From a checkpoint of a small mixture-of-experts model trained on Wikipedia.
Training: a variant of SOAP for the experts, 317M tokens, 5295 steps.
Below are experts of layer 3 (counted from 0) of a mixture-of-experts language model. Rows are named router (the router's row for the expert) and show model dimensions 0-95. Each number is 500 + 25 x the weight over its row's rms, rounded and kept within 0 to 999. Numbers have three digits each.
After each expert's rows: a language model's description of what the expert responds to. This comes from a sample of Wikipedia text that the model never trained on.

# expert 9
router:492485505501519454494494511496516479462518540479474495496461542535545543490520501549533479490490520499511464512490500532528479449486480536492509450498507459491550448467440495505528514525489505528550515527501461486424510478529480549490498500469489513489502486511535536492496502501455485502
Description: Standalone numerals in tables, stats, years and lists, such as 124 after a pipe, No. 91, 1964–65.

# expert 37
router:465475458500515495491473503518561530499486460506530471549503505544496473488526493485494493461461511523483561508506513496471473501481486511480512516516527495497449483522494495532479496530471491457504514516489502501510522478498453458477540465482491526538473488482574499513492493532517548490
Description: Capitalized name pieces, honorifics and suffixes in US contexts, such as Jr., Miss, Mr, Ltd, Gen, United States.

# expert 44
router:513510497473502499534491498519498518484506506526540528499469497502519520506563511489514500499499497512523494498536539536497491493472452513520504458483512529498519485502505496500503470513503494549529486523500499491475450479456446481475504477463479525507495478523513499497500520517495517547
Description: Content nouns and adjectives about conflict, society and places, such as military, murder, attack, village, political, disease, after articles.

# expert 0
router:487556511483486538473500554539492464488497467507512524478494458509503492510538496476453512500485514500478521512488499493450513524500543493513500525538503526503507500501541527496490506446503485501495502494534536495526533483522539491569557538493541511537503523541476498503514463521515439506
Description: Number words and narrative words like two, four, first, later, own, mother; also "Binomi" in taxobox Binomial-name lines and table separators.

# expert 29
router:491499478484496490468525538526527477517487449490531479496528480517434486521500501530473533480511502529511506515505515498463516528473523486473457529509498516510482504490531512504510536420481527513508507509521502490503530531500504452543517545500513508484492492484446498493512497503550550512
Description: Day numbers and degree/minute values in dates and coordinates, such as August 7, December 30, 28°35′, in infoboxes.

# expert 12
router:501503514501481540508514483540442530532487501498497502533523493502512487482444463501487527486492502499480483479532454542499495504493523508511519559525504463508486533512520516513534549519533514485473523518513488506538553520504540467487550494489521493486531533467488533518529533548526497479
Description: Digits and number words in table cells after a pipe, such as boxing round numbers, stat counts and scores; also the article a.

# expert 39
router:494514485519554517466479492508492484514526471460550506535524458495459473534468515507471511487502518513478541528513473467474532522486517507514543562515542491470520506478504522476469506497498541464486526478484498516536514515526513463520512536480526483477542519505483471523530484488516482492
Description: The article the and other determiners like some and various, plus beginning pieces of split names and words, such as Re-ed, enclos-ing, Q-ash-qai.

# expert 41
router:483508483456546476482522473555515522525490430517534498480540467518536488521487512509518516467474501475478478530482503480467505529474524493497499497494501525471462466492528532473469527495470570466512502505524510462572504487497510457522511517504480514490514496455504493477540437565504520530
Description: Commas, articles and word pieces in narrative historical prose about wars, soldiers and buildings, such as troops, Lord, the.

# expert 11
router:515493493567481506590504493421515526465520558503516474531510549504494493473504499510529503495524486500520496503523494511520484442517514511470500485506507522511510493526508451535496513453487504511458505510484511497474542531505468497485477480505471514532469470482491545518468518471458490470
Description: Content words in place, road and census descriptions, such as located, designated, sq, km, census, Highway, often after the, was or is.

# expert 28
router:513504522452528539459484488513504502508503475479555489516499488451500467477506510511453512503469510530493509468464482457494492552522492488503511540498483512475503530501505527501496492548490490445469498472472471516519535490515517448515511547518521484525535489533475459533492513515551482456
Description: Word-internal pieces and suffixes, especially possessive s after an apostrophe and Mid or mid starting words like mid-December.

# expert 30
router:516484507492448506511484556513456543498503492491462492511495540487460520521507485511481503508503493469524513501528557491538468501520496499514518494507480508493482494530479483511511527494516479479484515537504491513465490476491467541475483435483486489515506479461493537486481534473490522548
Description: Field labels and media words in film, album and biography infoboxes, such as Original release, Full name, Last appearance, album, vocals.

# expert 2
router:481500471485510514488477499536516474514481472479533508511479448484501489514450503488472497499487472503481522494496455459469517518503544478527523545525482515499536514533533531472481531489472496495492479465483529530544511521518534505506518532539510456486524544519461446510534465513549469528
Description: Opening quote marks before episode titles, line breaks in lists, and short function words or name pieces inside table rows, such as "Blessings, was, of.

# expert 32
router:482511498500532541460476516522501490514516528495527455490514462498481479525464515475494504498497481515468487495474461488486544500493517504503509511525520512486486484482514525523464553540512490499491465511520529523531520512519539481515504512526496485469494520484469485512485439512519478500
Description: Very common function tokens: the, a, an, and, line breaks, heading markers == and ===, table separators and pipes.

# expert 21
router:483449468521534546499525443499519512526516520504425498520531476457487512526530491452531486495498516481477530508464498495492547457489497496459472496493505508485501509516517535535518476464492477489498508433515506452475517499525472463489509485506471504447464508532512518484496484501449485496
Description: Separators and terms in football career and squad tables, such as / between apps and goals, Apps, League, Cup, Rovers.

# expert 13
router:492489478455522521450500479514525480537498469474506478523542419527483541513454464516511509511501493482459500511489524476469529505470524447519517517508489501487526534522501517463465530517494516485522511486501488503522462516501523474509547559500554473454505529546454470512583478512491489474
Description: Prepositions, auxiliaries and connectives such as to, into, then, would, or, often, in sports and political text and tables.

# expert 5
router:500523496474516547456518478552517520530486458458523498511471468494471471483506489477492542478485486498454476524471434478492502546513511506556521514515478543483510559488485519505487504474503489481486486520495494510509511513492546491504504555512510479473524510518498484515537451512541488497
Description: Mid-word pieces in foreign names, science terms and codes, such as electromagnet-ic, Andr-ze-j, K-SYN, in sports results tables.

# expert 20
router:495525500507502500496547527534498506488455442503535515495477526499500466520498472479526501498500503531474556519479495519473473497487504491506553510512482452527471468513487509502495518512521512498464516468498509478491467511533482481517503464532512505546515497490513481510482505517472498533
Description: Line breaks and sentence-final periods or quote-periods ending infobox titles, headings and sentences; also abbreviations like ISBN, RC, c.

# expert 3
router:487446490539444495539509457512461529485495527506448486493511536487547541475503509548517510505505471491510493485527499495493482430506508518491485473499491466512484519483476487493508462486481464485495516464477490485444496540508452522459492459507504532471488479503513498478488500479480494482
Description: Sports results vocabulary in league, tournament and table contexts, such as season, Championships, defending, lost, medal, round.

# expert 38
router:490520456481545509474500481503511522494495464484526477560524454486445476522488516501482503509523520503466511512477499486487530531523562446524522525514541520527466535530534486512461485521446538480496506501500526512544494512532537486518526541515533465476550521512447477496528481511516486495
Description: Possessives and articles after prepositions or commas, such as her, his, its, the, plus party names and percentages in election tables.

# expert 23
router:524486509520498515515524538469467539489504527511511495443469519514535477443529510500541497510488467486524491485520493510509482510501473528468501462476515461491501478472490497467508459506511476532486520538492488482479464518480454526497470453497468505533498493504524492505462535467496514491
Description: Common nouns and verb forms naming actions, parts or concepts after the, a or to, such as death, construction, defense, form, kill.

# expert 42
router:485520483491577501490456472525492424524506444520509513491483456490493483527480530467497490512517492487476547525471505504469489530476495463506487530486493527516457518526483475534466469498446514461516460530524514447541484480494568449490534510473517485497510542529498472520496455531551487518
Description: Commas, colons, semicolons, dashes and opening parentheses that end a clause before an explanation or list, such as America: and Torah;.

# expert 24
router:500547506516463519499472502456476452518478546499466499500493518489530467488501489494526502490499484479516476500500520479501478513526495470479507481493455468524532511527504546507495534457512473494457487478520469499503501547509498449494422508548480504456499460509536512488477513478510509483
Description: Verbs and nouns in athlete or politician career prose and tables, such as joined, term, appointed, appearances, goals, plus stat-table pipes.

# expert 18
router:476529490414548554462479503478517471464466475496531524517462465546453466527482529467447492499509502485478495499528497487494534558518563461480489511514526522517483482479480470485487521497496524464466488491519500528552470493503503533520534530460516490495533491507472473471535484544524484458
Description: Decimal digits after the point in coordinates, ages and vote percentages, such as 9.6, 0.5, 4.7, plus sentence-final periods and pronouns like her.

# expert 8
router:469524497506508486480462440516515492495486483481536489535485485482463490567467515503482518476473512484447547486509468513496511560499517455515498493489530507515484521522521470510521502471480525472463480480513523490536525513547528495551542530501529482482550542554488468518494474507527467478
Description: Country, state and city names like India, Texas, Hong Kong, plus closing parentheses, semicolons and numbers in election and census tables.

# expert 6
router:507537507467507452495535472536502475518484458483505522476506521466462486497518503509466508487528491547462502526478501478480511495498502499506492506469518557538502502481493458513491526508506485516491467535490517486495504499509542480491522523475522487515479501491499527515528450541500503522
Description: Word-initial prefixes like dis, un, mis and first pieces of words, such as disputed, disambiguation, igneous, plus byte-order marks in coordinates.

# expert 25
router:510501534482519530495497465512492506520500480494556522471465503482497506520494465494478491480508504470466500478535459490508495529485552459507509552465491537486500500485498492514446451524480528494511474501487511516522563522515522464518519555525499490480446543511499477494542501501510524471
Description: Syllable fragments inside scientific, medical, math and foreign terms, such as hypo-th-alamus, benz-tro-pine, Z^{k}, non-Latin script bytes.

# expert 15
router:455516470479498478559501509492543475522478485510506547502511474529471486498495527500456481496506521507474519505523512478492505555512513451515441503499513542517472466499490523495489546463542518528459525513519512458556494511510515462530496472493487482525552481506473490503477492504556473492
Description: Commas, closing parentheses, quotes and semicolons that end a clause, date or parenthetical, as in (1882–after 1945), 2017, or ",".

# expert 40
router:456510475474573519471493518494509491502458481515548525521521460498480486509462502472462530498507534534493537536507491462488519549496521455524505516519495536513497494531555511504456515513444508533501452492514492539534480473489527505503535519486525482503514516505469471500516492516505481509
Description: Pronouns and adverbs in narrative like them, themselves, again, eventually, plus South Asian name fragments such as Sau, Khan, Lamba.

# expert 10
router:519536560490518489463506487491512497510522464511559478481424456459498497526461483529465506501485527550502513548495467505478514528491499483544517536542512519482489497450547498506483484501468471532536478532511539498515516483458543506471492510514531477463484504489501487502468461466499485513
Description: Verbs and function words in expository technical text before an object, such as provided, requires, offered, than, such, like.

# expert 16
router:466508478473531530514511512493475488500524424493502515541532459528486472535493529473484518473498514520484528508478525505495512472504511478479498506522488486470526523446498547536482545518505520500482466489551543492511514497494565487505523518505543470505499529497441488504515460480515511502
Description: The word Public in names like Public Health Association, dollar signs in US$, and sentence-opening words The, In, and, not.

# expert 27
router:515537492518510509521484503435518548513519511530516491487545469495509519498506472436461492504502491515477534464442501476482517487534538459510503505486463542500522506508520492484510499472523557538527465483494495522515456472512491506508508534495475517494523518513458518528506508512532479547
Description: Line-initial list hyphens before fields like Born or Genus, plus connectives and prepositions in running prose such as and, or, as, from, in.

# expert 35
router:447538510474532499503495503467555506504497430500520517498508440504445504512477483495451533495497529507506512504499541516477495482478520508516452513505491503499466532538517514500504497479514506488488485473514494499531476501501537479537501509515502467484507525520454507507511501504564470470
Description: Commas and opening parentheses in dates, citations and lists, such as December 21, and (television, plus the verbs begins and began.

# expert 26
router:494501463476527494480507472539522530491497442479525532530475463510468499544480503472442524500512522495472476512412492458463508514518534463547485554497509552492487501507502523491462525504481540492498498505481530517512483520527540480503517516440516497483539514498495491502498462494524494478
Description: Decimal tails and numbers inside climate, sports or statistics table cells, such as 45.9 and 2015, plus units like kg and %.

# expert 47
router:482529469537506527483507501541521479470459519520497526469485492511498479514478496471534500490514530499505474499480500487483513475515484433505520512518525460483488500508490473488478482496523519511549456487534519534518472467530489479516541514523511514531515509475486494501521482521494443486
Description: Newlines and leading table pipes at row or line boundaries in tables, racing results and lists, plus years like 2017 starting entries.

# expert 31
router:525453511510494513488557461502508523501539526474512511498445481483450505517467491495528497501527532470503522493515494484542473519447534499538522518491524509495522498513492514505512459498502524451506501446481498518494562507467480489522486501516442517453469499495481505494490513511491568495
Description: Tokens in biological classification and species descriptions: along, genus, species, Clade, abbreviated genus initials, and pieces of Latin names like pen-nata.

# expert 45
router:532482486512497523532500496496465496534512493510422514485515539523507463475524492500486483507547527497514501495507527502518482515486441496514481468490525516497493503486496457505504495475522478496477501504452486461474463460485478523505496488466525515500518508461565498496485534498522501542
Description: Words in titles of songs, albums, media outlets and studios, such as Classic Rock, Records, Music, Love, Tour.

# expert 14
router:482519483507535482472458453473524494514478504479458521465542491531490496459495484503476503515519515482471526487489533485514514512480551454484468497528477543516517524495475504487484503509487504517531480497541517510534517523508523487471533523516532504521513509498452513467508488522491498501
Description: Tokens right after a line break or table edge, such as The in Theorem, list dashes, pipes, colons, plus broken non-Latin bytes.

# expert 7
router:483493500490495510496485463529504487492510490508478548529532482499528464479461485499510505514520493490499498508478531452484552530524507498535481523544496477493505475488513540460505479526472487462480491453499531530497497499537502486520460526490514485467506477511517458501503502518530531464
Description: Final pieces of split words, especially plural s and endings like es, ity, age, often in surnames in sports lists and tables.

# expert 22
router:543509506507490506443450532478509485504518520483506529503473475499458519473512497515469500501506473523485540517503464493521501570491525472530507513529551490490508555466555512485508482469486504471534459558529508535508505455485551532539506504506496484496504487467497501501521503550538487533
Description: Prepositions linking a noun or verb to a following phrase, mainly of, in, to, for, with, as in body of water.

# expert 36
router:511493496484492477482529475522483564512516499500495488482471482472474505524448522468539479510512530457484456521489490437506541467536508505489503526521503534523495529503563469496502493463498530512504497530509532508530501494520508488504494493532511471524525499522495514506441475474487568453
Description: Pipe separators between table cells, especially after numbers or dashes, plus semicolon-ended number lists like 21; and list periods.

# expert 1
router:518513441423512511507515486536509496502482456498524497500515439475465509508471499467506528505504542483531529518510532485491522543514567509529515537536511519529539519526522523486482509522484525506464491484489498533545487523518545468494529534487533471484526513541438470466540488500512486513
Description: Wiki heading delimiters == and === at line starts and after titles, plus table pipes and common words like the, was.

# expert 46
router:462530501488524474481495472500524484525502457486492484541492449550462460491473512458478500497465530538476492516503473469452538540476523455509491555518479552492523489505534488476480508494492508471479513483503529509528489496509525519505526483526533489514522528538450463462510471565534487504
Description: Periods ending sentences, often after numbers or quotes, such as 504. and ")." and ".", plus word starts after headings.

# expert 17
router:474545548502531543479528517532520489535491479498559496523495452512492513526470475450465465515511481484480530482513504466468510530513494446493510543513549526506489545506544578486460512516480524489472468491513485541512495479502529505509499525506517471489476530467491490491502498485482471504
Description: Articles and possessive pronouns before a noun phrase, such as the, their, its, our, usually after of, in, to.

# expert 33
router:491517511500525466482528500510545471505477521482530478491510525530484470506493501512459517515492515512511496526491489504527501492532475515466474465461496522492502500467478475462496497501510512520479465491504477504500473519504479522511516522484486510497515523523536499509509507511456511524
Description: Proper-name tokens and suffixes for surnames and places, such as -ville, -son, -land, Hernandez, Libya, Kaufman.

# expert 34
router:487531482521488483465473488497540505543457486490579483543541468502515453533454493492511513477452500558458532518525497457499516531495540452526495535507542503471461534501504534507475501530494503481483501468512513538517492497486498483578511529499532497521519492495465502505540489517541530516
Description: Mid-word pieces of proper names and Authority or Coordinates field labels in species and place entries, such as Riyad, Yuma, Authority.

# expert 43
router:496538491477514502480495483524496493530474467496509488530546466455459516531497486551503522499516488516482520478454537511478512495476502485521484508510541552492486531503495527507511532517518468482490473489497530471515476518491519476505519544473510489496500563475474479489494496511498516508
Description: Auxiliary and modal verbs and other function words in running prose, such as has, have, may, can, are, very, often after a subject.

# expert 4
router:536474520532523524554492500495544504495560514509543458528520491516513510539541508500494494509493488489505453516470518511509515478492490491463507484519506453498523523504481493548519528507502485535455482513501520520481518499492476488527483500494495508563486494482541527516481508461502506470
Description: Common nouns for organizations, systems and works after the or a, such as government, company, film, school, station, curriculum.

# expert 19
router:489497516478493487493525476472488466500467545482557507445522506461464509501449545468513546494535478470481546492488446449502481509500531492479503538491471516530515533541536503491516509473457536499493478464492529492514504483435533499527523485534501497523539513512491476539531516513534476472
Description: Table pipes, colons and first tokens of infobox or succession fields, such as Preceded, Succeeded, Born, Personal, at line or cell starts.